Below are experts of layer 2 (counted from 0) of a mixture-of-experts language model. Rows are named router (the router's row for the expert), gate (a neuron's input weights, with its number), up (a neuron's input weights, with its number) and show model dimensions 0-223. Each number is 128 + 32 x the weight over its row's rms, rounded and kept within 0 to 255. Numbers have three digits each.
Before each expert's rows: "comes after" lists some tokens at least twice as common just before its tokens as in all text. This comes from a sample of Wikipedia text that the model never trained on. Tokens count by the router's weight.

# expert 40
comes after: " |", " the", ";", " South", " San", " st"
router:116158079148158144093094156105105170138101102100085164161111095168180128101113116102139101115064125092095102132114126151168145159153168169081105156162155083090081082169097138105070115108123093184173095161167143106147104169116081117083143096077094083159164127152146106177158107121076109106116112169096164149110126069078115105095162098131079094133139175144086157097101159176122148119079113184187172093111149162101084110147122145168129113153101092159081154162121096173123163108134159199163087094097098098170090181159110155115075106130132114111124172090164152097170114181148108122084136094178155180085143115148148145134157092153101155167085166143148108116129097160090102176199
gate0:112197076052107134148105083120217148146110149153110142139074135149116117132065150150147110160171176080160144172105162119097116149155118078094167111146134142149118135143151182126102105113113125102101168111144152135155104154200150139163127210129064121179132112093126139134150168118151152139109072121109135159114134157122139102175123079104044109144127118148096141148173115103120187137148137156133118109153068135088110085158102155148139123176113125186081095159063162112147101133112127150138152122116167136186130091102130124176114085134085177143141183100138122157162205176176141145063116128095054094091117156106184100133127172130160113136086090152188163132143070116125189093086
up0:127123140138123136161126142113114129137142122128106148151077109063169131123144116162160091092188154108169109147179115133126116097115156112131135127132102079164123148125185141078133105116125119120136110108169112106178150102143116115133083178168092137111154125158112128169187155107141153156134103092141197104117120182112143155121166099127122113179159140158097115186074116190018178070114091141056122110142137135186044154126144112118112104117184167179158171108109104109155167150186150167091166121108115153035110108095168127125089143168033171141073124158139064139151142124152144115169132200106133123112049114136158118130102101189084099091099096109090097096175111123111144145117
gate1:126119107119198090107100155123104128104122142132105121104100159157101131105061079104200134116138104116127069156157103141131130165134069066143107061127107093116137145167177153082096165122155072149178138109103089145134116132104159077156105133109120087180125099136134095051135127150146123157159082146195155192150116148129137129159200118075233168133115123194130152085159084117132118086152123181142119114117092151050178096106108098168099168205137106127104171104140081140107106134154087137137141067110168128171130106190140138095101195113146080111123144161141167126203099108135146132109137196126135173154150138092162139149121129111099117166093159162085173138103123113114104127131
up1:165126135093112120107154100113159142103120239077100203121140073126150092097132103108053116109066130114108161139144138148118164151086142109116093150128125099085124154138128204149139091137139144153125096111193185144150165115165049136137082111065194169131130154053112170180117122137145100115118133156149159125164163166055123161168133150106125124090187140123123140103139137163163124138183144182100147137163176097109115062132157102095154122127168135157075103151112105129091135111153137101125156132125130162134074148164163078089131108097093149063155104165098128124065127118076165133132151087107075077139038127097100165178144189151155129145102141119163089130114115145113094132107
gate2:104094178122141157108099085140112111153129135100089150088090136157053123117175098148178089182168168133188158105121117179170158186144108087099105098102122091188174135091007065146112115133128154178133095107134157097155117117052156166142178109052129115112114153089138157145162116102099108146166125115097128146145159161167145206129142114107126090113160146141149133159149122110154145131101104150162092107105121180129115071154117132157133141173096104188098130073154066075122157104185091085105123160126118193160109118139090136132123125125147118096134101116125143101102144106192174153103106118171113151138083090070106153090152118155095080126170107102167113118096095193079168135098
up2:141102106117085151122130172132149153114187098076133079118112151072087126165109154116114125171128094112137096149155096126132146160146145130198163152159064141108189148121157108069174131129125176124143142190133126183154077175186096081112132118165154153103111115135174109183121138072149148086157121100131131145122102130114144074087146093140155158052088073155113200137110091167164108120155094097089105181154129098082073182139099102136081092109151168061133120078097122200090116112086222078176123096168173131145119120148085149097155115145114095123102183155151118115134123164130126120130147077110139125109199124115108096086093114083114126117105154102089208154145152122142122107151
gate3:124148129191105179086154129151120131103082128133125081109131070123095150195117142124166143172156166162133152100095163114144145161201100137171096052162122117147085149157136125072110089194155165163131107127162094096161153131176068154129155115131075103066134182107157091206052163142110150069185135102158141129150098116106177107065187084164170142147109118107082115166117145124153118108104084108180104114161168158164151162086123067114143128171122124125105144134151120134111130149173102141139153172172135132126119145141150133148111119078179111136078155112172109105143155192127185102090150101103140108140139098142115110093103148048076110160143081109184126099178138153108185164152
up3:129137155094092110071106145147152086151144137105111150147094145167124153068153155161157133135172124077083114067121104097120125103101130164117120159092207164095109105109085125126183145052107138139128116131099096130127073163150144138119088075127148112166139124105102140139084125119141140192074116180152070068146173154143110103150090161140111137123105140081068137125146092144127133124121105210119144098139143140099127086126139117092137186126139170161154113074124195110114136080127109147077148141109143110098097132136155121161079106124125136154128153162192107087149066178191083170132193145147058080131048118144069174164108101152192103154128126105122067110139091119111080036136
gate4:153092127172199067169121161094176156176139167094110073116084081109130141141147098188114124120137136111150173153153157073142141154151138157167150162123184108136107177113073183067176171143143093148166127159072152166117141134141115153129167079102146108116156175159146130135175135152085169143140102133149131080148112152079119164085163131138181104135134117125109037108078090094115125123098142118133117151147126126137109149171138124153094160133098123147095110133060135078106091108167146134110176112158125159113127141134160133103153072088113145106163067051177075125125138155093133167062112118106145165150073167229114094205162130111126206165108127134115091120111092164115160118107
up4:149141170157131111105066193160127125196177152096158146124116143140118102092101156168125110126203128177147152083089166147060156141112100133205132186134138135091124200110139105099109077135106089120154160144113118134136117127136086153142164143149154118140175101148166158131119147124073131194161112130071051140123174189128133139151136099131123066083154103128068140130122072111166074091150121103169128132106132122196100158127129136101138142088076067183116164108100154091070126135170117112143151137079168131137093152166099143077132157091146138086109095144108097120188126191058109194144120076110107154166123186177126112155140112171109140105187135114098067134123076115111125117111
gate5:143090153142100189110138065141149132112096150148141089119190122127142105131116133130168179129115118175136097127107154130154131100104080130120109111102109145151120094200170172139136047137090107076110144086167052161126118163092113164138135092066179104158139111081133123146160106144061149133151145120106132100157123098100120117123185151070053179096107127109173114139168146142133127120142095169065104115155125107135120090151151124119182121141079132078090148145094187121098094108085092143054140126083147152132085065155106126102137119141193141059107127150177124122162110160140139080050084181175087088109151199159066172153088123123150088168139132108120097060124128131108085154109
up5:157067175153114135157159084147151099117106145065155086093107140121141171122075130150058136131119096120185081145111126139111167131091097130118106169096114106172080069157163127175139110127136170145141175134126064096148112113116156157071155137085131084133092102096069145101109118124101139153142118060118053124196108101096085142167185122082103152043162151133114062115142119113133102140112150138090122191158135116137156089164105168140132172115132126182101094167157129169103092159104142154076096111127131120128130112109135129174131106150103143049122090145140135110106091099112123078074108172134145110136167246079117128187098170133208126143126136135178121130106149083097092127100
gate6:093082098141123084173104101168102104157134131120072126095105098071108169102097123102141125075144086168114134154111176155179083114150106159091164056124185140084069093144098124141084115087112108146117127162110161073154127104134190175094109139165112182127131132138123138197074214132112102122173097168141089148096153103118133160147092162106086143077133100094087160137090189173139140136106146119155143066109190124125158061136113101142088156120099125126051129165104140132108099123153148083119095156169152121185100176056136136126186127150167127186134139170113116131112136167190130136120151094089097091029122138117188153146141118092118127140138119149146140138096166152126097103179
up6:139055183158115104168114131163107196156110093145110146127106141146089115148084094130197132169069077111128157111137080142126112123164155078185100141165124088193149160174094079152143133084116137124162128115144130138113134136065148104127111154129089110152159137129141127130119117105161103141099101135183133117123110167076135175155166037137174102115096156191141117113132155044126149168160104102131164114159118176044126171143097193148188100136082152084036112179144189146068120133158096142090156124125173123096083076149133111089104140117173130116117154128137100105136126124150180084090168110141085092123090117098090148109100185134108116175129143148145156157136076101121093166085
gate7:118078146109165157133103084157107090090190130099144127085165159095121177090073112119125187125173103133145132094101142102143054148133110114143162126109132161147148154132079052098063132134081110162150142111165093116155095142152112142136156153116140130153098111136120153190156086109112119112171070182102136151141101104095126185054117151177141101081127164135130126145102098111171155164149115200154193142172125094122061122147107121139189137165164093150100154096098176147117181147138110164125161102088071185132095128185094090062125133112134112123150118144166126132112100153143165069104098051137112073100167115084087071155145129100128107191113142150146170084146121190117180172118
up7:081111120114160163157111125123136107089149151065188135104138139158126055119125167111137154069146136102139073108135139136152126087139136087102114105121146101130159138063127059186104094050129125092158195123108101165115156113199100092088128154171161103142109065125142107100169144144114110140139044111086134087119115138116124115111110153120074143196159109112135185134186125129196091151101106190135177155141092115156073140130188098093123107177147140132084133110129115118132146141114085094176142083178138155100150160164136099091125159092151110131092158096196167124053115073144105162088144148065113095131134121106154155127177167062156142163174068169142127142110151151106169147095
gate8:103083086125117081150156127177121143127082162142106095111125131145032109119068143144101078138122138133131155109135088121188065133082151129107105152109095138144117108209165118117147132128173079159242144153118144141167091130117187110141119097078166131076043141190157133140135176197116150128149132169096103149141087060145115110167128116116139144140135056136113108169066122108111154091024114141104175123179131091085122085118161111092062145154110140111096089152139080103094121102209129112075110141141117144128167109118146102147119136099158119135129091099101149179185109127143050122157131134141084106127169139118145124138151141170131128155086165152114134082099135145150127147133
up8:142113127139149149107137133131099160065134121111124066108148120154132164129139037172138089086116098142155120155105142088110158105094152119125108133140070123139136071084099174182099174099062085128079124146149220119173136135103142137183130082153121136079126100092183119086148081094148089129141113173134130070100144163153085146153129141153120163091087124134129134114145094172161182065094130141105157090122086127155128134168154107117154084143127084178107107157101185128100119154121050102100142072129162105120162112159097055177161192104056159154162108150172097111134117144123150176096149093098125131132105081161139113169096165132165158195099121103124142207125111080153163111181
gate9:147235119066138141091088125107058107102118103132096118125136109146108153109151113116128094140155132142088162100103096128086164096135117149110159120175133101120123131157135129117172065065138122159153187207118109144095157134071188130136171119150168111074122130129097165161070131077146097103140132113133121100120190104129154117119150125220118057103151115120107035151154091146109138119185110185152150211116143137108123130123106150097110125145173126165122142148141144162115116119145053180146118091127108085169158109117109128165134137128089067112160119139094106118132112134072098169075110179127080111094135088152169095129094071095178152115143198140093096125072080147127106074161
up9:135180114096121110186138085110115146167146126114079103192160162084162090124116150077141139180093132176122115096122099193107070133126161100115130152146066160134138134140172150058142126107130150119107118154138122112126141167109167117177106154093141146097180138136144155076151190079140105086140145125173118187184153098146199128184165129130127022138080151174124125116111111143130168170141099123140134129078219119187107173109110137168123113159084119118116122099111138094147141125098078197168111111159135127074107072144095120114069086120088047146169155148099151096107144083124107124141157124131152107093074079103181110168139094115144187118115113203133147116089124138111153102138
gate10:112088140176119154150106136120084203111111100103175132118093139112155144185195152106149177071166144104108139065106148129149176112062140099152129143092135126114166133143150131072099140153134128133150100157186123111138131108155066149115147178125116094149133130132084017150137082135135174156138106115123123146057126165129163148149126156083091121172199101192149170114079149112103189113171096104132091119118061116112165104087113120180073158158116127167101104148130132162184068126120147196173124137149147103139134135170085083173161140152153099146155060094149133124141187162145191117126161096172067125136155082155134188151113143151148147071165108116171101149119155123145146121150
up10:130163099121122071149134147078119129170151105092171078128053135074137139152156066139143095121162085130167177085164081171107150075113119211115146139087131123114136130166111053129107155118137166133145045128132137124113128121151186071091139160085106109104096086156166155127199114093105142208143138113166131172119120081118147120106144118133155131105191198139116134193091171121124116140119159143145144153113118125141123138123106145158082146121151094106110135079173109147131109100130073092137075165080191122117107122121116106099148109075198100161196144165125143153153141131090136085112147202109125111154137139182096043116121138176114101164104193118103098166158117086179128098149
gate11:103164068121141179151180126190159119129134094082089161092155109138109133092101158078147139086141144094169130062120148133204119061133115107122188119205114138045132117107124115106138128151104178081076052095145109140104190152148091116104157110106094096172128134139108102135154128158078088133179131140115190157176139154123178071170061104167108088087070107156129139093105128143115145130135072101101132100109108099146137100127129110136177181055125134057159116162114144110175132120126133177132092128105163106131126125133096072159109166102068130170127152107088149170148134187124137175152141101132106123172183132165148102071119148129136114094122181071119112183114138120141091089130
up11:118145170090084141114122091088139066103097168179108130136097054134169134126144140164131096124136107190179135168116110112174137168132127142143094147126158131088156081166112087085149124150168124110133149141087099139182088122158092134169171136169156122133114163150143137094124146092162100194097132086150169149090131050130132156147102153093134080107191175079137119106090107143154140096143147176042166118113079092179167090167119148138170101157107099103070085089167129130136085089120158147139095142159161143127155160171123170074135114148150145111079082165145108156102122113104069042102146178132119173158144044090201140186120104130105168112178147140115133105131161140177143103142
gate12:075110206104137122111101134193094198075132155118105153144141105148112057114121160146114165085042109105148103127082071116180069145088183088087076136174128121138125108176131113177134175129126108111142219140108149215100097189092117062098137188088092138145128109079161093065149118106124053155143137117124115123139110131086133123109099130168152123104118095094145157125145114138095175109103118127156167148079110156081106084099117140119131117092163124124110132115190127158158140177094110168108156121089162121108100120177128146202161082115142161095150135148152138131145093158096133116147223112132123104102127132103091096144169074157115134138147145086154149154129158107071146163139
up12:159118077129084107148157101165175116160112154142107078113122150092095110115085099150156152139115101135126154119157136113106164161210097088076134079132118117131100172134087157156133114138059165151135109116091131108196142215110100137182137108077137098135114115122154163107138156115093169081051131103134135134090166175127172173149156091159091199102098097159125099154125085117145124060164143141167090155105133154100124143123128102124082123116125145128167141140100136184147122132107123144072072179140067173100116190117118147076113145212169134105153161134147143082147172093168156167067083100133119048136088169144199178113102165117168101122123133141133074132103126143133122070076
gate13:152083074141136124113160092128135122178079125164128112119116095163205111099121100081087125056125076137105105169163143127133106140143104093074116144118122082133122110172093106120067132128101140097131114101127049121109187191196127080158132110153138125105150113159136161147096218132186126141124087116137176117112094124095130167146082112138145107137162183137128128139079128114121146147099169132079154164181186093153168142125065115112160082155123117141168111173129116166115071148120102112103073084085146124161108190134193158107118115114138185090181136151193149138167108132194149097148057175203115122118078128171077079101085150137138159143125120083071124146116136103118115131152
up13:158108098146110125183077207158087098159098104147091081122096143178119144116139098105154148125120110103176151153171143138083097127068105107145100168137091120138174146145143125154123125134067118145176105161195100117116092088199128000175143174093103138147148130135067096132126113137172085084136161166155107178122159174193090149081129118138074131154125128133109124074147130139145162161132130121150135127150224118139157048097170177112135104145105132138107152168048129127114146094155085039110117201085111120152128136119154125153134095129131125165140166114119094135164111095124063178127092145112152130147123110087104101112128133117126119143182121059116087118088120119114111088127
gate14:104098175129104113160056127113167143104108146167106130149126090154101103198184136097089183158116174093075126129139148126141190098107153106129144089151095180143133109106079140090114136087142147094122155090158098112194092140142079074140101170078132127157152103122133120077153099114151086078139146102116161133109116133196116093105130127146120116137156178103142182172167073172087205155247179150175131125136144163146116086105106137150188104095163161074156109080070180108093120127143108142123108113052154062136147171129126142089144162178130131133160114148173091131144085067174117083126137126150162188154139092143090174123135145155092148146143112115143135089126099123095110115129
up14:139185104165109125098119134192181120147129124128109140101124102130138170150081113170133110120099178211099115180097157105044099169169160193132081093105129137104192178169148116151137143103145153129202105128175108111113142156134149133164117136129163118119154102089212112143130111115087190206092163126162191129111090194119149196099109104111142130090170187105152165135192165136092127148071113147167098115125130084063131109128079129073143096163143118132114125126145096113111115102136110103158144142157140079072114055122131147119140178130117091157116159128144122082098144102086074099106156124144127109172093145095156107121156181104067147114145085180157109103144148076147154126078
gate15:162132100166102209109139120137116132138123177110129081143112149118159075141129089123158097148168148143166170145112179111095134127140162174096104082104145118102118095149151129095109140082100122158151083188102157116091166183156113159122164052164103106140113171120100023180136121171166162105117106128092176132142071132153125101043130163112152165059166147119075154128120133090115114142103208140172159147168124127095129148128090136155101183036117113165158146202088096133101102174116169164119107157109123107136164105131180100107123059159167075162128152121154122115149097172127144138095124150183171149153132120079063104162101112145149175110095129151118131149107108117141123122059
up15:165106174152073112124124155174099110164111123170172187135118103095115135142172137124182132092115165130196172118095127141103166126125124077190118166097102163136114129186111131123123177155133132127117165073155112088136222098165069145134065166173135149090164122121082151131116117131123172126101092079103126051103073125158146178140156123050154207150140117161143202124158106152124151125135189105182109094110150172171107086098134169107169107120185101168166134121102123120100131146100192135146108113143107160105117086093112153109186144138145151113095121097203101113133138156175097113107119122138142152073181101099097149099170094082084129080092130092126153130131107097093136075092
gate16:165146087161094114146134072126140219117173107181118125114109171137133087094095125184172105132082138127143095113134134094168113113132105060045138153121115085178144146121136122153129119094089136118109117125127067147146134120119109128117105123105087100071183150148120152149159106094084195153170144177129159121092131126087153128111154115131163110063197133092106095122139143145125124115162126108129205200144132104133114096198109159129136077196129155051158142128085135183181134093053095106091156135135098116173189105133105153096104109141140093116091113160086165138223141103173100101121084131147134152121088147110046116114079085089121138176086097155179135124126161137114133133130
up16:038132149101155135108153171137105118141100099159134161109130188104139131068121139130167098167168157139121122123133114154127137110144184136219155156151161092108114062120114125108073120102116116078102107155173139113170099147157173230128191126113134131170092155144142116150160161134126096116104138116179066166196084115177111130152149179119171153196110134147143151105127174117097158104116148121142118128114097168108169129113185084060127075129135117189103100058177095113149141089208110128130170161143211116149155126121135165151202127122113153139112147100137050140103119153138103180129131165120116150177120150117168148109171095131134166102158160089137155160084145112124076096112
gate17:143118147121116118139200132079159180148107130185129108108160075112073090193106130099064075107168101122174114077172141174140123154123134109129105119133139081078057179143132129075140120138093138110182159179105177079144085152170102130126192111122094101082130134155135109175105123066203109138063105117111132156103131105157083088102137138116160117156150097109121130082074113132195116172090167078165125136141111096116170067105106080133145106081168114162125093122115111118149142140134095120173101163091156151122100130154126187130140162106125169108102114156142116163158129090100161160142080122168140169139134134079116127203120140169085130163039120144072090176145101120125169063119
up17:098154115108167119177134130125121194096133117206184094115128158180207124174102097139124111117145147120144137126141126132139143077111083162173109115125058169101132166110132116073118145118111162100153135125151136141118066113064113092141130131081173158135129124095169117152162127084157149110140137193106091107139116156061066093070031160134113125096138160117153189159139093146136079108061072115157101116086101084171161129159154052100139130092152116103130180179121146082118188070130158115110157137118119118133152126163118149107152152067144142113126165082132183167079099123121076158120143116145103073122118152146066144140164121127118149097088063111087127112146092066144095073120
gate18:093186150131061124181114169091144148135145098106145150174137187134117149128121163164171130161171127126155112104143111164163187178176161174171135166156127127132135117106154110155072194147105159167110155185107131095085063123126087148136124085091137138171177161129172070091115193063138122171127176167108094137108122128106085093073127095138148139099063172141098144110155127090137119128175130152128083180072109132158185082136068161177143105064155113125048147128148102124148125126151136169155114150169156111127121136152138119110126065094071120113125137172109167067093132080146186175170101101105123133111159144122089115176162145073119116090151144108151072146141072137112112107158
up18:115109085185182126068109162165145118127096124152181091133127144114129125132174149086119143082016159071149131162084188134114156163118146088084153115063075152101110181089104152148126067104188070085139101151131142054174099156100112112147131140168190142129123125099111204158097119132128067119104087071144150143191126142159153187148115100160139107077202152168126120130122088124144119172105104168103106091131143142094127117142144129088080105135151155152101162134106169135116153130111129082136121123111120145140146152112128085136158087128139151110174133085164085072069137104088123116125135138122091146135117167139137090074093118169161126116089121079049145148128125144172216118106
gate19:106168082108144035099129157100125136137133090085107139154128109180125139119181128106124097099098160118158091119115140060086220131175121133130154114160125134116130102095184160172123126164180151100113071133088162129122137100166187162116069112116147100157136127102158140155139157162115175132195162147089164163126131107138104088146121126189127099064086147131095180144090146124142072100177070110117101136200099138142161137180086139120121087122091199101096134103151104124115181149146151095176148125147117127179123145122138121135124135138091118128121177083193074116151096109079129040172192098130083140157087105099153118048127057097150095145144153110103133093160138113150112170122
up19:088136115129132098110101130130122116187137125145083123133095099087119159131157129128112166138057073151123124173126141122090098124097142103130151100182167060206156132129109078117081138104135086082189178074120079118138116078101093121096044134105090113097112157163070090118112097127131036155127136186082093166153110166119186117094127055120137142170150113171143164110139187101108125134075147132061048156113143140113102064131132133164139179114138118186104159178139127129138056131058053077157126102115125121172103075134140121115108126120146092133160107146093128140171132099170131093149108099130159156136113077145137135139149087141117102124097077134069100107138162085145128165118
gate20:148145109088085098138118134105140135146158147101089141177100059118152168066108116096096140071095121149139140177145134086094089153114099114121126158145139126099164204116077163091139152144107112147147100088170094131160111156135106119114135166119176132147087123083105102171125087087141095103158075145166084110121128129046148134127171085091117126184189124135154145147151164138129086102074132159121043132120120112098183114140139149186122160168101116110150091082120136146139139129130124120106111134152175123171170163168148032135085126085076136124122104085138139020114081094207129112163088184104149123144141211171080100110096127106126148127107089147114141136059120190097114115102
up20:109146150107110189083111158160167123130063069143135111101164181105117092120123168078146052112102116129108141122124113171079161195137174118160147112090092130151106096169098119098115120161090113137121130077118149082146127126137109193130097129153087208047111109144127142166125071097111175134069166130149193153145158185109133158130110149133111170095125149122119096146095121082140150097088158094125165158139138109149062127070150142102125108174118155167055087147186149122110138110123113120085130144118120156114148198152144214094165085101096083106139126128140111136147178076107182146128171047107105097129088114100148151142111181125126187106153169118120090204140167114120113093101
gate21:112104072173152102153151123151124067127100137080140078119116107087113137158071104150151114125156189129147122101141149122112140152153131146101159212079110058073146147114159148083139148112099082132036150121120088164163078132105142126194166111087146073100188136138182127127113160176116132103134085092126113122146190108118078199106133106125112116161099124108106155092123146144057086102142126159145145117163092139161142133144145139117210084190076123178126181086140152140159114152131113124133124135164073133133116134135086129135080126118140098149092155120063121181077145088124104155187162091184120120083098095121177119103179170094133082119077111143170141067125078182118141096148
up21:128093133113155162188150150147151156132099105133110133125139092109139121123141118158123162173151102082132094184081147228122117136053116137148139095141127138179135128091128122120141102105207084133185133184135111095077084123163175076181090127097093176163128133133110120102132150170187130168118092076159114129142123163107131121133124084135112141173133106140116166155126130107143110086101199132120096092156153115113101137135042123111192133103143116104137136132068098049104148104136161144151135103097170132141117106151135107140090169110139132093099114144140089094107090101041177136112056118120163189140186134202090152057142073116053105086125102089148187096122153151181127129105
gate22:118136081096135158118159156067201149138165050151051079181146113133083092128199137139147181135116146096140121139137102161094139130194171093153109103060128123130150128113086129112115085127150139091123121145062207104122141122130140104168124089147128170151160108089107103101133127125105180134089145103175092154186157130145114103109184125092173134144100213119126083106141145141147128171124065156172166149143149120114090154161136044166113118164092084134115143134110086158141108135139145125153140107165099120136134132159103104154104121104121090091142156133132160125109103148107127193200114122113112071116132200098094069171143059113099124134208123214120147095111100090161101156108
up22:153154119114166093075096090167143151102182154104163112099217130122151116129121111078152133131085102109119083102148089140130148119057169086174188106169150130184104131086072170146135098119093153185108128132057092103175077189146122147174120162149093143154152109178138129144092164157153109134070112131129134168148064141170201140098108119146150098137133115093049086139074148110099119160117174179121102056105090126071130132148102119140191154129136137111104162157126123121153102134088167134202097105071139130134105152117158151205155142108078081105162146167153129194131114135165134166085108153078130144124109121131132137081155136162131161114146082152125063074139151133118094113111
gate23:070059138131159098108097110161180108138127097150116193092086113116134112163147112142153109062099080100147109149150103099122087094098059135130152132201082141110108132161099169092154167141162186100171128116162098125165088122116120137120098110154167157093130167161157144136120081154134144100192133098069150116164138104080141125184099129073074149112165171166116122173051102137091139126105137145104094104147139160184095132154094057114083136124139125173124099200110083158176136046083109175109133127129145169128093089107147123170096168122150133114076106124132110155172162167097068122069134129179114181128133117099112107162149062108101138182099153170125127144104132063132110091104
up23:151121164123135122114119127148055139125100113102124084154124125050141103119131124128168124168036092097071084136114081160085142106131137056117131135125075098120120130143158139067134180131148188145189136094114132133130098078089125163161191166187103156097167125152136190109152113088132069143111103092152089107107113106084128132080094182118104112119125133206177095138139121183100123181128130148133123087147079100150117110148107069137191111106148111173123104100127131091149101129106128166192128144095074093071137107150153093142068127069202150096135108166138095067106132108100128115059147187106117113057132075124127140168153073097156097125102119168138111127138135115134077148166
gate24:160104113122096138182164135127177124130145062128158131166148112093127091166135125106108136101143098150181126104145146138166136073093117107115129128134160086132123105156114153171089107111151086111103157139159161191133112108168190099110110113097182034119122163092110114118140116098128119127050133149153106101144155131150128081099039105124146228100110140141119131156150132108159111105147120113138185126086131085142121079112132206157149112117095086146131187144097109130113137142189177105123049137140130128056135148094090114154113066103121125106139116126190126057059155133070136136097176141159032128159072112095107078145159162151155131145131168082117087128076081115085129170117
up24:130148147168181169129196136135152097159167110097146154134221135116147162207161163135110081096101076091102101185115094110099122067148113113105120145169091143153132103138142114125109096109181089141110123106147125141171174073073136113076148105159163126091077101121150128139145157141144149070109167103159162082152084185112178143133127139129105133079096131107168143176138154160137107068151137100159128134088091123173091096136171096195111140159147127155184125150081118149129148191141068072129105154113089205124093115097073121201122090092130144112129096057127129137119143106177147079105163118126081143149148129136149101153078166137177156104099150166115089209126169127121103135167
gate25:131140179108147113133099140127108129111134118168149098169085094065157098116131144118141120152188127093065125158138170075135102138126094146139130110169167138198114120169091104094122195133114116155121093121087112091210121144171156157147107151120111114115106107187150121183145174148120145088118178167113122140154141079113107141143152083138086076079155126159125050171155097140153144142122101173112118109165127092151088145107158070198110120121130140138153147139154062085072119083130125129186150122112085122166142142133153093160113113180114139085185171126069127179155096060175096162171098131114086092135094114068107148229121103146173156130121187077167120077127124176112103160170
up25:192142155122114130141135180166149143159134162179147079111103119088159092112121151154098174129112124229152142147110123104136141148168104131136131131113136122124098090106193069098092149123117137151134065119124087056125097177152160181140123148111130128112146139173102135140143123096060119144129168107117124122125144108089128088140169088117115138099205112179165089148149079131183139094131127180088075137140152144201085101122174092175091145148094149139174128090138091068078146147092126080188140129095027098135137084144125108108167110165156154101133126112171130168129081144207099147218106194169131083094109092109130139170140178104179119123106174137113139132125154114112149111171
gate26:117181101048129115141077143182110134092106134121112180143082108153188175113102138156211131128098133109089132116154160117089167115186148134156143142120159095128182166140122140158120129150147101127128081126122065107119163104122127131134099129107152147128108089168107132107171110119071102127140157161134169209111079131131133094149118056121048111136045153153094150187141098103110147067083152092079160142125215141133126125113110128093120136133086171117138178094134107093120125103132160122169114143115127172111141137029120100195081141107126115085180131095148167085087168126184155134138087084069112113140115151174139138087100166128203157112173096132082151146107143100116134119185
up26:176072087070138140118118173091079133133127115128093088093120128164134129122138143135158172155118163152184107154195108106023123094161096096089112177135103119123174120093166117099126145114140101090126103111111119094158148137152103100143090129153131117111191117062182115084099121092135169093100123135134146071122144090097126089090120156067076173130093083117140078061164112123084126110172138075094137098100107105130138146092114138117138163109146107102100179204114083165068136099097107127135056142179080153111125140149177173110126099122186148119104130067129100133107140127191112093118097090166196086075081149126100148103119141147101105133092138127168168051076116094156111099161
gate27:169101108116164185149104163147136104062106138110180118081130174127135121105143110117144123087110129174125153176095103069112127155148161163129130168183119189123110127165152149091158104146120076111135158147165095118168160129149174110109110154137036096131122163136171140106112178146146109185147146158108143134048154130114148168051044146081139150115093190087103149172148064158137158135126149148143128136120109197137104130160168118165099143120135102146130124163169109122172147147114120137108080080122129112097137133147117167147084100158176148174148131120049206091132123114137137146133205060077097162092146125128102049127167105123103151180161137093173099106123134119073063169123
up27:131083154121165079139128128146160154105159179094069133133146119104073168117090115104109076113167169095096192161108144078166139161160168132130031106117111134146044140120066141097113186144146108125135107135106115134142146133136116118145105113090123127165128119162080117151153168146141100079139190103075068094048185183126159109106154107123160136127148142107109104102150108041149115125116167163087131118092115116156154131088129143052129153151143108176084151120127105115156201117087138100095114094153124169116085132142098152113114129168058178122111123122160091114077127133085137133064171122154150128086107125143085112118123209110099175138118041068141110173188131164124127109140
gate28:114141099119141177167157111126119153169116113186153092143130143166123069157113101151162076138119132110134162164084104119136143140157152170174131127143113144087071118145135113060120186111132103151104146105137147126115124129155002098059126125151075140129123056159089145190127079123121129093123124152089132161155174130181149148085115119118129094125118101115118094162186193154144130103091084077108111130136145132188121061155142136132207126126149171186137088090151164097073118108147230116189139114152177174091152130159201100126157129113128145108125112086045123155138138106114134189126135104123144118089167143081124092122132131118089113116105149062131168105179112151126124136185
up28:092086126095176160119112119102103131102106153126083141123155097088197089104106130120183128112102126162068112109121122096173145104133108075158125146153119146151172069145141200138166156122124142110164161138109134108120148134097119168064120123120144168111123066054166096083129174177176097136123104088120157138120108154149126103151155123126103060164130160143122116107106062154132045124144122135125170193160092108093155132099165166102095167120079144076172119179198109142130147158156108126200103167127107127109084171136132115105114165101099109102181217116110152144199140074130118152188147188114087119146134100107079151140171075176122114103117149183173087157079166141165111149125
gate29:105142109075093132179143140072142093137123158131094104150080087065156145124159117110106137109128163101163126134097081174170164150081078124139168229108155150140041132083042108090083140130131122132105075129073158172132117141094126127097214133150133124114157133109159180087120195118102143089104123066144091133145148070136098106081051133156142148121145127071090131137126133153138077041108165114178173104080157174128128079098109125109165154118101123131125114157124166199132118125132121176139155136107154092165113134155151121148209131143137135142099146068129154163169072119148171124146150096119077148161096134160099139158115182117143137115092143152087128117166096122110179127142
up29:133165167121103124101154151080127089147108166099123070169106156121146082137166064149104041144185159164190136118142105090103134101135137051107120141131140130111110060139110126089106114142109170128109100097150178149126102104095122214148170157127096088166113135139120185153121170115118059170099154088103193121150126126142124095098092129070131109088150113117106084123089109185129137130090116141095153140120200093137121161158099122116177169110121156153125100086116123142140099159121172092098141119065126108089123151119126137158203111111137189129049161137064083165163104154129153119132182138156086105131141116141192185117083088138111139080163075170198107121165136114125098159073
gate30:194110106105165117185138069127126126127124121121076141031152086118160173064083099127148173208129149134118121153122149130119108102108140128147140104112157085136115129100164073169129142149135133153141110119140100124138083150124073167101086162109147101154172134203189100139138103146182123115166121146133097078130068116080058121076094147179087102121140156170144129167171095116125076163201114147131123110118144121101113171163098126096164118089126092103097091145104121123158172116126129181156156112150165134077174122116120106128131089127128154077081094107146086071126122122079091096098122096125102155078096103093188154173102085140139167207092197129182130136121165069106173150162
up30:111134166138099109110152160109196131131189141117132138194124119174106085165112134087129070118168136126155123137177118109168165178159127141092123129146115078148139159158107168103152071143084070088158117192107137162098163140162143161160153122149077167085145171090146097128124130104102128170117106121119157094126185105122190152101135156120155100134164094072110149108155105176132185116147149042114175109122174123141170126073123142166136073135113130149151102128089156091143038149118107083183134169085083119206198113113207118139122102096097138146130174065147187107137136137081119144154140124084123116133092103089128110102152160107049101147179140155123126075165163164106113092148